From a checkpoint of a small mixture-of-experts model trained on Wikipedia: 33.2M parameters, 274M tokens.
Below are experts of layer 4 (counted from 0) of a mixture-of-experts language model. Rows are named router (the router's row for the expert), gate (a neuron's input weights, with its number), up (a neuron's input weights, with its number) and show model dimensions 256-383. Each number is 500 + 40 x the weight over its row's rms, rounded and kept within 0 to 999. Numbers have three digits each.
After each expert's rows: "mostly gets" lists some tokens that are sent to it at least half of the time; "comes after" lists some tokens at least twice as common just before its tokens as in all text. This comes from a sample of Wikipedia text that the model never trained on. Tokens count by the router's weight.

# expert 3
router:482548481518481499497485418515499484534515481498542472573557528486462519539505496504504480524446498485492559465479471508548441430525552461447482490552529501496510553572530494458495480494564480485565495537455438470500398531441436577540482463547534521530486533538562511493466560536451518561498513470582483459452409474465514487550567495513560479458497433533524499471481486434435559516517
gate11:482544500529473454450520517535474604508434555503552444490425517443450519522530499529432477523524448500504539513508489428546474498476480515534559577469501520482563522468512490530532554580570526524503527489462575441475480577520524419497480529549515449500486514473483542524464505502536449507459444495537419484482517497474426531506553469481481499455509485538489460506560564528539494486422
up11:472465584486541486487553449562553519502509509519512542513501514491477503516514464494444451519466398504462586513485451505497543512500429458547516488535516490539488466472463467530487560527548541537533512445519587420482565496527509483497568501553511447499524525455456483470497585499521495496479480470495422457462558510509475576472541498515526565459614494502455404545520498486488512506455
gate12:497455488466584522517535501533510528516541503493509494482540450452571543629493429474455483538497547470514493483473495487511489516427455469536541448546559417552516544532500519483571446483502472519500488458457476499537509477532509533520538552424443522468606460468539467508491500560502478532525571454518457536492516508509519475523572455540504506491507435506511521511528580549463439492496
up12:509436520539596545535474492486551531490457454517467503503504513448496550540481561535512498486523405563460534528565488525491472460605548498504527493514424519555453496541478489539431474491503509474468450588495460462531422505421517476419482462579444513493484547523505538413515401502543463487595508488493501518449501470528539510429498556509495523447525516574515412485487538410464551484543
gate13:391573520510555576541491463410550545551491509448528507503577508511435495472496467464488446477407451538540502498576481521401508534476492565550460507459514473416485506465449559541423494446501522497503488552493507515484429486450569488511551533428523589530489548492482512502510520483462545510438601544532461500469421525427462552547518474445528519533493500485490528447434474458502514496463
up13:511440465464443421473458463528461483449531558513521467506471535462527537476481469492468470511562547491481504513412581517560472505436497525470542522460537559519451530470464519460524539528534441488508514508512565564477524423490493554469478514609436446494535496494500546506512563551549513491528465513522576547538527453555546441479447496499472550446520487472538548569511522533519553536539
gate14:385555501432468469470528470449511457503520474472538549484505433498440549499512534426538480526496522485595493447478376478428523517529526440498450549538508428493522460567509446464507519485517542492511498537496465525382464521486491482491505561484475532557517474503499438450508585492479485478549537468485476482546474588480507395501487426443509441566548478531567415459534552516459490572462
up14:427536538485503509440472497486488435464532470530533470467474453462561480455455542486514501493488552502530574444432479545520502480456505492442536462469471470449552558515483478505589498505485513551509459515449449550377500435502559469546493488552494483483545625536567526533492514516472489444492495514506449531594513500446484478451475507521563479517463592507433481448504512629550543520547
gate15:563514554501463448563460506444480531492515487581455510523481513491515501525490528478431478516516483504545565472498557445538487461498526547556539485505453545502533560480485521466485602424494472454515525397539471567487477536521563558492499501508466519526546485407489423514538517490486487556560494490472505557482506474413475480506538462480549529495451476516559566522485478580534518429440
up15:508504569506520537421427500512534548451498503437468526521473547553567558501438591469488531526508421539529527512459439466547418478544499488466529557506505517565568533542496517533510531391505509445483489458528489497479500519579479515536451574519528546447575506463461442438581546549528513567461474479518509493531503493414476467469529513444525483496498473465479533530505425526482513503467
gate16:534488458513556469501529477568410583527472487481497514489498552504531487511547564475534469553490561498503573544511462519471496604527620501537463519463507541546497480490509559456508487481480522487547457520492475482481469507509455517541445530513492474470507461533521457527476466496476560476508451521506564533482467519454484528529547499503513532493511504529554519529407469524507520509522
up16:516525507485507500515545470474478486509475443532482591505447482476460534478502495491404504472497429477528532482531474492542565483521477478490558392525541456455551540486481464572519476567461566517431550534572487545509564491523495513518539482534483489474497479472440507453527497494565494516532530479457547495547557494545555459496510569511516501484471493501424531514554499504432473513502
gate17:461513469487469534528555538537508450491454469541503496469502499481460486439553459470520501473467556508536505476458465559449549485575436473516500527440526600505508487468516474540517459517580486504458537490510498466414498482504532386477459432502576487437485501546535468552444502447512472519430556505504508506438486544451503501545435490516569520525461523494453518476427427506515536499522
up17:550433484530468547538448469462456579486575473530502490500480519512509499497536566538475473448462522477407521451537573476565477526442548629503537535515500533525530460545501557465491503437510472541493455543496488516547508535548522536462511546607607462471499531518425523447548497503504476436531462560528494544568489531534494455452565520510540545452492495510494434556484563507465540507515
gate18:490586501495532503452486482477506497494540521492509469556539517509467483448460513513463507475490508478522509499550504486526518562500514531404504452517484525514566509541504456507419507428472493487497491525475476512551525479495444472496391483441569513561454563445498457468529542475488516474494532543475460507565434473441471488454488580547539435526563413459423458498520498447500489529521
up18:516579485452462478529509503490525471499464507573492482519517493497527472589547489518461485421423596509552547498424483501414477486430522534495456472520440481455499545523443489478503478557523515469522515533462510479509518547479474495516466483481502483636466461481498450488458528463497516478461569570536484529510509430512470521488521498506469463525556469551434491471465428473433468418497
gate19:553547528429405485489515471518457512508446493515535552459527469486519489458528507459464446455476522460502505473479521536427473507530459481578556517485435478523526545474447585500449498542486556488599440485498586525505571455500485520606558530401429427501458411526524471449476484404518533504398465486530467468511475496466527535601464488512468515488532511521502514456506491502542382556514
up19:544564478476457448497496485479523429465461448470549445473486494439503563503511462514507513433481448469493461476511422534465435539510524445578457499496436446426564504449477556486511462504506542495581492508431468531479471502524539444596510554454455503526474421534487450500532461469526490585492488459543443464469503499501535489545504468531529484465486421522525514472563571522500475575508
gate20:490521519516464413478549504513499539447510504493488468497547510506436407534478489503528483475484491460539536540484482467481513477525472465411478485540475487469562502472520491553504517491431500502542474488423534509546441473471514445530541450561484568509520519467479517536416513512428520520516480497519499526495518525505546456397512493539444443512446509504469489493518468452395497488478
up20:488483522499474493500478460503478565572428466526497492421472403520516542543488485447530519525538477527575518555522549503421504594498552497486537463478457457499470498538568537493471548449445552466559425435530436489479542472547474481486492542532485477440529466478522494483534509587496489479465485438512494488451536516557589497470482552465495515528526452507581565510423612509516462556500
mostly gets: " |", "|", " /", ":", " •", ";"
comes after: "\n", "  ", ")", "\n\n", " 0", " 1"

# expert 6
router:462491512494504552472540462494506510508422516482544536450502504547507559469449515477554549563581492471486526457472430496498517499459518482476511481488529492511554486473528494563497463498488579412450496435560500568555539555563479585527488536506457532511488504500532543497467468492514461479433478503482553511500541444532502506492466507545451507576551490519478455492501518507509556557505
gate7:487524480490446522537507504493487508503511474524488484561474476480562504487537403539562550464477501480459475545471474386447538495534504500480540514462527499495551535494458500519451503481514499503521558452476492548535541440513536578455557512523447462525457515518517512487551485505466504451431516507454409545425488459477456454548539466512538514504502453567503510449539527585444573518498
up7:508531453496512541470541514468466488532503519428476571530519502451453621445469461545500473512494557553526536394503505372468471541538425495525564524554501545443494466456457500526419539443487492542502536521455569536509527520534532525478493453527519513518451557507495491495465545467446560560496517516548501545533492441448571444451501524508412522516539506489448437511504550494533532513498
gate8:512449502495466538505549486496512438496531479474506524541506501515545552511466484535499495534493499571438424497520430500523539496548499445532606490473565481500504467461451563465507504515472531519477458491545494528499542440505440506470523527444412535492545520467499451428467470442546436536594578512530385546526524469474529511512419476483380485573538501492461426558488453458510470553474
up8:482431514499502478550510503538469529455475444523523448458486486414536555505452542496508478445505440462500469471498504563522556542498441484534607487519544554483527578524443507532579482510456534558514561477513476519522478488522512508467477514540439469565465472568529502497517394498485415457501520498499533527504459482532495418468500477472503476454468459550435476505447485465515442556574
gate9:529532518498470505558498513509462417523526501495546480519527535549620492443505499564465509462555460500512475524442413465484529477585490505465469442476481488517589464454441499500507488469593520412553533545581482485424414481459475528543472442504491501477486473513460593453521430460485473491500526497403505520554482599493484477520526506526446525520476493566579471500531445527443571541454
up9:506488573582436472474522531443447536461482531539482517449493506467463522522556537517507520489545524515626436550451534481477496486548520469489536475525442458600459511484482567472480535412505489478510426464515519507513423460476484517526428517565498511553484528489533555415435527448537482505475513478562488474444516481507509524404494453458537512486492527486461574520420551536571472469541
gate10:437574469429434465487489508497398484436475500530541467542455574532473478542536471513462454528574482473490482474494485509518502512526472550481466501539547501461571521471519455455545512530499531449448524458508543511485551447478464512471548507565553564552412433470569494489532509505495546550532427559480504543503537530550496516460426538473486501460488496487550456464511481615538498540517
up10:414459532436506535478571463442423514564509484547480525588475490594609515526507429514459440528543469520575498529472575465557510465501459523510540482576560521435484480514403419445575530546508518504538503472622499503502532467458479496546513491479493556477537527417573474492517507507508469552522520534419497497542511468574489535526452520543542504532526548552498450514498494434506474514523
gate11:484541488422493558471533521482494532481415473514569494490530498462521484540556452479467477467470444512485555499486476542513531608518577548504488501506520450582483555467489565478490553501470507363440521493607414457449480378459479442476421517433463537557545552483496593502489520538482540512521523512546472532478558504526476577428521463490493560501488514463546574543512458455469538528477
up11:515496472578541466586553523489478429547504504452502500529562513540473529502549452440559481436453547509563470521485515550459567482584505450449475411528509516453528536459450448498546528472495513521514607502458478482535493485453499481538487497534504487517425544494577529499487515509559494511473523517431523462466439552492474517458497493537459476478486522398569478499529530519545547514490
gate12:462511493431468518488541557511510483450516476416573454479496502432479535449455472552464492465556454495492507526467507575515480569508523500536485523520416543494534479501522521503462451461467538481525474469515549593556545523531461563503524492482501518591447558500520516540519488517509492546549477460452557536516549486531463541465555514486533557510417452512528480525479542502505516483573
up12:510429546475540566495552466491509467491516499549480475509426478457478510569489464488519454407435520551540491580503488557561527447467410471445498551578562495524533452524561564442488498482509510619556501501481551520417423506510516453492501618519465471493462462525547497525509508550565513484484461441512432498538571454571510490517545545506469568533475507485503462465521578578526489526493
gate13:453549483495533536443517414460388515451471387523495539469484509424486560440433506545493567499518474503497480506448445472474511474505451464457514473525463493538488499449499398496476448504427457492432473458478515495495482503504521438520545577487490500526500549434536455526531481452513501540507498555545484509546509473471579566550553559518453553468566517507470490478515577564465563527462
up13:546516561507514527541534536459503500467530507538522443508548474491484504484566485432541450492513620613524507518538522547530430580509502526512448517470550483497516451549535476507522543431537522468462451517511474475527482532463546530468544422492512505547527462480500517483480477432506558526530522482498513514426458554575587561489515527480511505454471405521493448472538478472456454467482
gate14:468529511468411560550496494471494490547522555452534531503484445495517480420479476509500500434479568520481462545507507478518556469497455465517440452490503441499551455525428518517423531480529430477469539477514519463477501464499464470511454496518511442542418484511487409514478488495449443451524584460498530532467547511513585540557517470484491481500473507562518455500563476458590551573473
up14:514537554456475376509467532529497415479445523499510501533595451446464545507550520499501526454583510549568550584517471516524487535536453517523556445555520508508436444436480579477536508524460481455494503585453516513499525592449501515479530479472461550440427435514466486502557498532524565467485455514506492489501525542487582523517511516489439577443496523481506476521509599497497541497459
gate15:516590560538549526493565524436495571518506550503570412544450471473491448446470476553457539454551580458544454519519497542505478483520474476522484504548519457459512460488513466552480482516520511506506435495544541484492508518563492503559532532537455474522550569471513511449473491498464481422498405530524462506505540494514553530488535436459493502515489488528542506513441551522509503497530
up15:504559590523509526505548500503522564493477458543547425463458505489552495507474474565490604530572557495493506506497474536461492492529532495588550482505521478463516485580441514544428541460524435541472442487528479502458519512560497505546522558547424505537533462516520517478480524510480577475484454553496467510418526521526530569504568441496509567508532490534501434474437476509515538481542
gate16:501495532515493528447532528518487474470452503463521503455460516492531465542473462506526485476507471538519468541436479485568515479461526401454471462377530466534555541513416470542492482521472486440567503510560467599578520533457470481463462481543525559430519521488550454491595511510505402483513512530580512452493513458503474539447519453492487471468541560497492500500536609563524518547465
up16:437495474520501527510566462567582472503532493495580525509472477500518485487594590455455474475477495510457408456498499478457533483521466538518518538489472458457512543570421478479579494508533434511489508465512417503461446533464504464498519484541501461445475528484452503535477469429497529498505535536551461575476510516445495541537486472504470547471472490535490506470452502500475534563572
mostly gets: "ti", " League", "si", " National", " Democratic", " Republican"
comes after: " |", "|", " the", " of", ";", " at"

# expert 5
router:539532571513576500556423518506506539468490508456544425467464541437542521544569483489583460523563567486532530429494553444543525447453545467509499528466509428565572498456445476492499456473523483492480511563485516445519506530448487390520522490453483461501532515473483447472549401560567469460531517548515527527511463526476543562555455471553495489557470503451520520443583506584455487442524
gate11:516474474567544573455480587533431462456558492483469495500434514497525461487531525530503504441525473501495513556469544595493491478500569485546477487552535381447516513474442506419474544486491507448475503549499532505508502518532455464447457502538591525498468408516492458487496440474548486473417453539440543425470467508463484551512504504412504405477571467493502542426515504500517542488523
up11:456439511490518510528509524511480554468460521530521473465446517496446520484551510541532527480513521536532543524442559505442478528501442518508498515500443462501544515453531526528482512538479501523550554492516564489490527534475436490542507492504524512594443550517441494599513467475482465490531465472466506478484480494508506506540424509458512535567513495548509562542571411514498518504499
gate12:508464584520508442531552506449501546497522475464446545472458574488417476517517453536447499531497518562536506470505501543470480485476443554461508494535500565445551513496459491530507591480542521542494515464550442500465511522507501579432516518464548547509533442481544485504551516530528527510488367481434481507464501526493532489524563466534587469521458510511471466491474504536507476443501
up12:517478580507538503464490460496502547474434485485497515516439543433414536498572491521453530509476512516480428428558498511432491523519429455467495426502530476479513480549479546534541502501560511552455551503429493459476502481508552512421486416540544518475505544524504486457464474532549494464501456490504519528510534430555584472481578538512560421523491420559467463516528490528499544540476
gate13:495538487505475568478453465467466555473533608493484540419525441464503530469471470498525446473549532560531483504542497432538496504446540485515506507501502369434534484448506470543482479529470460453563554430480489531472523517519451471502476488438485492539469512501488408451517475547513485567525503450531475477442461508421508546500438524479488532495480453433514460521587469466577472467585
up13:538560560558512538493485540483490512585456578494465506396605554437525476456471458569507486447549458492516409475514474482463515527504489496485445478503415511485570446488531483483543539502411437501493520496510479487535525548470517453457500487566512424518460432486489386493454507571564509507588479453443429498506528508475524604461505535478477529482467530401511497522540516479561536516597
gate14:503465535481536543446467485518513523537484461512539520460546480519514455493443465511475521500480509393540504475459505479496496489474459550499497484561595472460514474512512505467512467380562450486480487505498488543465479427448482548436529448503466545499473449460503487445568549502482490444472530493489495498523517530587562476455560444457572529516509510502486485408492532498483552544558
up14:494544487455494563508520488481436565523572450502477522499550550517489475464525512503469456473521476554436507486425548536567571481513499547446495581463485496581496506447476416548480469496552599521539500493489520442489460468543540598558569461467453484498515503612505518499428501473524568548459433513499519452538597506532514500554539535458461454472559510516486431519513474557539504521522
gate15:495518471453504504573536537515528512518496473517455504562561572508456511479473422526504448556462466490507559510500490526430472501501489522547482492470515489459545463453480499548535490534507431550493442439476504473487532501508529472470473498592558541433434449475517519497475564507519447494551468525489451523481521533459493447469539446439509513466583494569522545467501539567493470514447
up15:476506523459435497467508497523484444492554548412540531451501462476494455472529541544476566453526530539462511480462526509443554518489476494428530475546405540541422524510536493478532513476492527458473574551468450542448427496485523475554518503484491432477518469534476487493506439469521467548461529474567461533529449495528492577529470543557541475482492544450583498580526499446464468493542
gate16:502519515434553471482513467591509425589467564474478489494483480488504507481424494506496452511479514546518556514511464498496405469494475496414484532577517502547449540509487505566495478494490541550533448573463463471460501472471441518533576555561567537477524490532499496482531461536425546438525528470510443504482476534484496450543523532475546443479457471535474447451485490461497476473539
up16:512557516543489516435430524472481499448454481483488535501494424589473547480467517489510509504473578517474441457527498498539503461510551559534442502408524468437514520456587531485489468525575504476506524531550529422534464479470496505517477514498536579398547503517499490467506479515553518484537481466502535489471466497465514508553496516491558563468492484456454442576408519435462497473438
gate17:529523495492539496480457461573470535539437497520569459435541512458508469537496468540549526508440470533512464489444610430485480494490470448500508513530529540504414498542493475478478478478484528506471573451511464422476558525454449463463524505535477440470485464446499449464464436488477482444555469503468489505457549492503545472444561481499402499478558487472481495454514447544509473522479
up17:548490486515474575561466524480502451516571451477513563561446458549478461479503536524462458560480462493502468514453379508479529474558525451528509540541496501555574517419590492520544513455499479483527487573479534491552444492495455583512501505507566556510526556417512522471498519597518441456495552476530480542477466452568456500545477460448554443515542474591564530547510514467504518485416
gate18:533547506448475483477474459465463462487503456554469500497506424472504424485475441491521491500471509522519469481506523459548464544524562515562456531430506471480428561499542501551450397453466505504481494479446568481549566486463563486518495460582516494497517603479529457500507451485448534501514504470554472541547406461474545485444454481396511528467424499485506535483517521492470454489467
up18:512579565480455565495571504475488486503509510528532544472502591474515538504493521466466492484501491496505407463522472510514471512508529464523539460515543469537557478520503453551518491438412456553497530511536421456515470491454514420481542457415499512456587550509391520486473509501499497462494508475567467447485473504502473579417524484557525453503538494513471495514487517532448507441528
gate19:509476584510469448519421500466546483475503492507551393467435530529548509506470552553421526485491438476519571496513457439537518448429519555468580433520487519553472497531490519534536465398449550529542457505535496498520554534492537501495468502471511443565471510429510545444470533483439469453443533500445553533526418450526481468492445463560536468450493551462423416535441462521511516502479
up19:531504442483512517458461558509452445489459514529521520529542461451533493431391418530567522474451499458451526461501461488558498510544473469432466490467418503512541503532500556562449501500494557496550546419510520550486531519490485459424550562457476491517447482492514452513473457541448588511527471504396451432523534546548463491521542508474520443519492436552480488553569500484481482470439
gate20:541472521519506473454521490511538492535526470550492472464572516520489496517515563463456604535509501454406506489474513493467491476457505448485504435608431524558491505582413459489495507484489517421479508478555418517471474438509418567601553488533482500607455457424486528504493512505485461423496481533431465514515548479557457468559538523465512478485478479534508467467546484548508527519459
up20:534481504472500433527481478481448466509522479486500482433567512521472439499478524467531488517477604475545556496527473503489462466439520499490510500498403458522550478437528532484486508495559513517508478488463473460469512467487564547499545481489465471556522525513461443507538421462526486491562483515567534557438392443403554489511523513522466547597503472429486441586473488481505540486542
mostly gets: "\n", " (", "\n\n", "″", " 2018", " 2014"
comes after: "=", "-", " |", ".", "|", ")"

# expert 2
router:592559477445511511436508399558518502503459471466557544522493495433513519497493525464483455509469444487432472456496419491434544560504457444555469488584501518473503514571413465431463419517470464491524523471503591549561440527545486492564460516550490439500542464534526573506489469476546495475582539543468480484495498505504578529546457553512433492426525565557499461522457441527476384504552
gate11:477502450476515474499506521527469466552482489411575461527482454453537522516518550448536578458440416524540477571478508509513441467444518500550497521529519472484524543595475478529500464534513549466480498485565513483550458531512526530522539533503522474452486539530434587478501504542467469501521477494549498482489449512456500510424518473510467468414442523519482416456458539486513495517459
up11:467540560540524564472521541486509450522481525503426523446447511488500509525486528457519546488525507496577535514550501496511499435499429538508469531591517527532572510505521572465484475526541501413451486502452436501518396457479537461506483518555479568565518546458467532561500524507560546521469483530482476426572465479489485494435503484430476484468426468405608565550473491562481522457372
gate12:540505480415474647466535459456514428541564516492484506530541501484527527533492533440490490486450530527498523490596470511508442541453454516485483543495538480522464440506492465463545458530500556463585541526489503530490522454516500443517506446525531491482511489521472525505475474487471496483480499505545494517532443521523552469477518572479479581485499472553422451450501515435544485488501
up12:530558403485497608440505428481540463559579568549466584539528574505488513492533496501477493527426510468477500474479477503448465555511515484486449561546518451507533542491519398533597466519496467448514556523512582496464533498517522505546497528482496479524483582473463568504460521523481592509493510519518468540536386456485539504494470576547498582498473444566469464517538498473540516532517
gate13:533488473441527441499456500522435508404422504498473482525515536500507442487481519529405533520515439481454536535514453596541497515550503514560501514630472457519471518509447477469453529566539446453482474467448499472519515478419578563487444566498453528439508463546522526556459463475467466520437562501487456496478473480497498469542465480490485476448473523448500472595471390490539484545464
up13:453450456523518536543574508420562507558582469505526519453531500577532540493417427554481465529473530462588510542550504480459575503508492548437473574494481524528518466488513539438435473508424512520545544513504473465501461487452479485566516366527501492559459521447510480512484595469558548518501479516471556536550478529514440488499471505529532505590459516522444483541489554478456548464527
gate14:571438450432508465464468526497560509459435484454489559546482521478542467499511539537473424470535584514502508470481444533507493513526478469585498506497513469479518506585556490541506467492508487487497475458450510583469458537581441511496416615449514416441520458515512561488498521487458504462530485571488484537402488497488508464503573508552457507470495532540532456490568435453489518527484
up14:520540399557553526513487567426485430529505491466510509515494530521490526452549507493505526556472471500491467483568565560566561465470537444452471552492499536571557480449491511438491482441447473537445470532472484617538566462500473532529547387533528595497585480494450481478455486540496514528469469469533453513544524464470476569511430495462477395572528464540530516497483491523454514502501
gate15:498522528434508503562435466589480485551512540567454490482499474487521494522513501550476457471463491522428440574464440583476478539461490496482494502491512508472506420495482486495438523474472427451496513505467516515451520502532532499439480552456589506476412476487459531518571443514545446506514515500527533487565466533492556451537492475525524468518528534440497483500407510555502492544516
up15:513515542526522548526545501492442507511454487468474494555580535563445513504468523479496483518530452589472558486445475517443450507522476509550472472533514460445556490523451540556572506440410492435567440483455445554561438494485474472536474475489501495514462504451525542543463482501563521490477420476460533519553529495543496531470478477438524462476559543475484419527490496553486481469453
gate16:515447449498518496523510499518373501506497464550469512539463463475496559544485457551512547511435546436488452532560448489416523545458456548502511463553502545403448476529441509470409456485506471497512501470608406455478544494464464469462481504511454474501489452507480428516509534513517497481443551495438452518522528546452521499522501489479447474499526458477414527491478478527554530534462
up16:496589468494437449517478470499447473480489494559464510555514485469502465533490500547477520474505564493506511490519520497530527515474458492495532497462516525479470497480462500531497472562434467548461515470496459455504519483432494427488553470458530527480497434511468415563489548594503529525384539513530520437563516573422500434558464520501501519537505491494505553486449463488480427557545
gate17:578487518477520498498517488500407525442434476514425529472464428476514466512493487555492503500491478509502492477557498582489521490455545554504559532519504449450446446468477510497462512466530473487432483520547484536478522472410481560566543488457471548518509506573459523532547467512379485449516484482557440522448577489486522537450499478458462636490549488547479417552480488481520482468498
up17:453538463439529515521533538499507560558474482554503497466460495547506449516453566528468487484472551569507504498432506504504526543601489477449464476442501477493522605579448472525489447593468493504523425383492468538475472536535468504501475538508525485537516415535571474483481516439550495483508481446496497437496474499541521453523445487514587472465449536523425557478496526438514489483539
gate18:517405525461532563517515450517435554433501575525454517362518489461563503513451522520465493525500458512531529526527521508503493480488497517528592525607517479499452490504555501513477466521469497515496500508518508490490485538512597422535512488429500475552456549482476443524548441473484471499518519497452461479556493547609596447501500542531521430490544441573487582445543491596536426474505
up18:498503474493551485459503474457469523481493500552527555477521510534495590536490487504467469480473461549567530453509535476513479536469494434474563527506520463489496503528487559536559567481512521516536527535620458489508460486511518525505492467442617468484523576497550555504502528526501488476565484560518437573514539507498539512454495520545550539420546538465455475453486473556480467531502
gate19:483487403522520607474445535499541461456499489430487464482488495532435477452400498443452512468435513518522547498507426466514493523493519532471553568529532514530457499525476474615491506454463554578492497455547441558502538473500460515521508514516528546432493553517522516586465477444510485447534504496496474515448467525469499522484479527527583486560514503540516536488480537460571476535493
up19:514530455541497513487559444524472515473502445431514516527549548465510566528517468495504542476524472528430400565460573481511516533483555504524511460470497436469523493426434536521451518445496505589427516435512518512464546559495476486508528477569509437494561472516383497458453538515549406529517479427451457528531527508470477500506466536468464433557511506444520486492570491507514559519450
gate20:517494479467545473457548523491506488488419442484480599476575527501489573513432443459471504518512515545441485471520482454470456525512494477548544485490479519441485486520532480457522505450503470548533522503488521495500509564513528461538441553557486563470500531493505486508483507489505524514509477496496497521435503535454548521515518573504540498559548446464492528516574571536528545431447
up20:542522532444479453517472487557563529517466519549466526520531559502497548537452470503451435519591511543472512442466496473472488484504484477545549470573491509555504537539516444478471529437442514467504416501483484490504513474444499502508517540460497502476491572474544490545485558432546426489414480509510532527480472500527511508647447399471456490527532456503487522491533536518517490480470
mostly gets: ".", " 0", "%", " .", "°", " −"
comes after: ".", " |", "  ", "=", " 1", " 0"

# expert 8
router:461483521488556509437506545416508479507506521461503525506441481542543518451509484573458515514486408505487447560509514487499584468543445476494572529457476553560501518537559484482472525519483439455478498469530513465491518520493518565461560566520528549527485483503447535551431553510495530467594548478553471483503416490578426508526520520469457511439436509418484510480502478430521486468569
gate11:468458500440532503510486487496491429532544457469470510458504429529551480492538499516487473500490484475469531499470508556481495431492531547566457518482488522507484499476497479441445437530486485408411483498502537476451525518467492506490490524512527565471509440517444444481499541436466505468517523572522527460486445562459532471472548522525538510504477455489470440568431476460517464434548
up11:557555520616517522525461505530466546468442522490493455478557534492518509535567499537484527564519507528490531500521513509481507578538491451492496438524441466500469575462555538488563551436542466546491512512450520507520420539519535498459523463512411454535481561440611579562518490495513493523455551471481505523517538491486539514508461432533532491547524467505522482484469530543455583530569
gate12:545550451492506518453495506502469435598445556501528397468485431579426493564419535494500467488458550499482496476489532466555484481501499507509560476485570492515485509450574441542499465542456541504415512511478514498527498516469516569511446505531499515452604517526487527576536486549496411476582480507496463585497487523506628525481477476516436443517509448504527516520506498471471457556477
up12:535482486459505542487528428530469454517439533536569526469476449480463531525486606484532510504450543473481487498545475532562526431494486526520566469487552563530503511497533495493509499528467545447532555482539497452448477502511572422484432463524425475452519515484526381439485516591528509505487542491508504468492531500544542542493574515448470556452441465471461512495469520543537471459514
gate13:466456532449493492527515460526491481496453558580442568494476575514509501494511537474563525500513600417460463553445545461482437442475444467447475493517512491470558467553496542491475496499470502436517462502494462511441489486463460438527528498499489443487462535476528511474432566541446495514473515526490472476592493525543450514449523451494508449490472422540500516451515523477468510513509
up13:479487512505432516470533478479542457498476539533480527515500488495566520487515505516540558481504589405451461546437515500468493430499475517411438481519493501469550467517507556490514570477447463506491468503468470537429511501446467407524507520518498436509493527482557538472424508522435475446481500454505499479514489540556438581516496528497531487492520467481519449486471531477444488504415
gate14:491526500448494488498537550515506506494519494558480466489479490555472480534478570465496503537459470452532475525494449497489556507580461516510423505503476439438466540642449455565522454493476479446574520489532477471508542510487536571473456458574476441516457449576446542534504443451520473536476595595496459487554459490552487491454488559509487496478503517453463526504471561476481483490481
up14:491442487583506422448530477504520556481528525492529501587531534445444495501456462558525524517572468528545589493467599515491489433474459513510576553511456526539530520493479516463472584487460460535457490467432416541452453485504556495576554463489540511563525489474516491497485520520442479539558494458507508510461489474453473504600443460555481528569572482461518480442588494528495528491537
gate15:517434454448540523493487539484518433535495513520498457491469523494555433544505506553530518500538416489456474529517513564554565534495513493491489522480468491502442515431532515503428503449461536490522509496461514515530449488507427495480547531477407480444495487473458531436509442519495402465483564504499469526525501528451432422547553452544477553558499537496491470567472468535546495536494
up15:532462449395513521520491520536513528473472527460480524499529497495574450468483540555476494542516448480420492474544470484488447486575535422560470450513532510480570519529465498564462476507533458444537533538481534437497554488449460537580488492426485518487507589417501440485469501529541403518404585470500484526532498479502580466620513469490502456527530509504516469467476480541526575467464
gate16:536491500471514542541538485465507454478538553559473476491482525539547463518529446427482496532512533448509497550479444524514519520546551429546473518463465461576534485475470511486531461485455541489504553456467503469437502479469535484491496473517550520517534542505490469467485586527507522505548451513467558518479480469460515370483534493493555469520535564522477535523572509475596520485531
up16:495563517488542518427511529503478509498527497561542535472465542516469543481480446475523475503516542523476456498499540503521489467479533499422528489434511532427437537455509474537542500494498515470410503547459483546481556539541499442506531509517436579511501451402458485538478472513469504390516537547457541497500409507453593459528543519528513545503536583496497499459481543560478440471528
gate17:517503522550478485513445482477435460505382497452476500427444537544548507537509499551516498493526556542477486476487545448471505496494509471435504453411549562495575543486546523516549458530565433456587526545472501534482431487526537512499505477444476547529482551569445486513519519493428570477515521514485486517521445427543612503496500528520512473573467454519493549518512540508458474502523
up17:459513456553536493542477569509582561492493450492547463555538548524511484481475487402468564444548494481458539459446497508500540553463533539519438465524519441564548520548489459441507490558495521510529458546393521547564505466540525479502471467468492427507478511499437532460472462532511535568531510446504473467472546471481479455503527483536525539517544477480433506521511491551517513486465
gate18:576486478500511490512561538467536549504535464535458509450471515539480458532484552534473520484486465559557401524528479574515510519529502496459481549494493539522497477535454494469440475487525441448468463488440427416482486521486553543511492583462502483519516537464525487469497465523514480561501515462504530501515464470516516470600499556535437458539505504473531546428583446543469523518485
up18:435502519515476437446512418476498460504492489498528512501487492424448526538543398491508556522528516507542447502500503508551592487446433517515517554496499544494447518571437501475430529557433499474481516493513537482452464497518445504482568532450490478524526526470460560533524562449429503490532520546492565497487528525471456539534515532449517543484471529520556513509487473470492495484485
gate19:457531479493518521506466437482490531488515507494499473523464492466534530470499567518509532465501394565553491494507459501529462526518489445497528495547434461528521460549479487492527491499445511452512530543469520438521511491489520497491503604476485522575504507504453515466528504497544413441474489465530445502542435510583513463438523552475491538548504509462443485481517521474510504432481
up19:450525468467522545500483468483417496458538433488486535422522513462553460493527534421585523550531503509467466471551468526453523483528545469578476464533502480510517563547515522503538541542510508458491543393491567506507503536540547487452554574492513461559518493491477458500483517481569501510485504501503452528575519486563477618445492499494541535592522583493551541560542492551505520469537
gate20:513497427443510468510466523530542483561547491493525514460482538487470537505493463460534502552420486430522480542595545530512544488427463496498457484503491474406535510525536502523447459542529565546518531439473519506503480477527475526481504460482479495499521532454518447496436496516437438477433478538509509444468549541511449470572527479428516486468460486552479499485502588540570454561525
up20:517506391439443484528501504504608503462516523549492564487422521514485506495521477556488560544481510504565496515425493539462485520441488469501476485487440525474510508532541557416506437496484539548449538508523518465488498525493506524572520540454458491489442479567465468426498512486509553474468471522505561477464562507500449504524584495426472549505498503498503540489490466514515516535526
mostly gets: " in", " on", " 6", " In", "In", " 7"
comes after: " |", " in", "–", " (", " on", ":"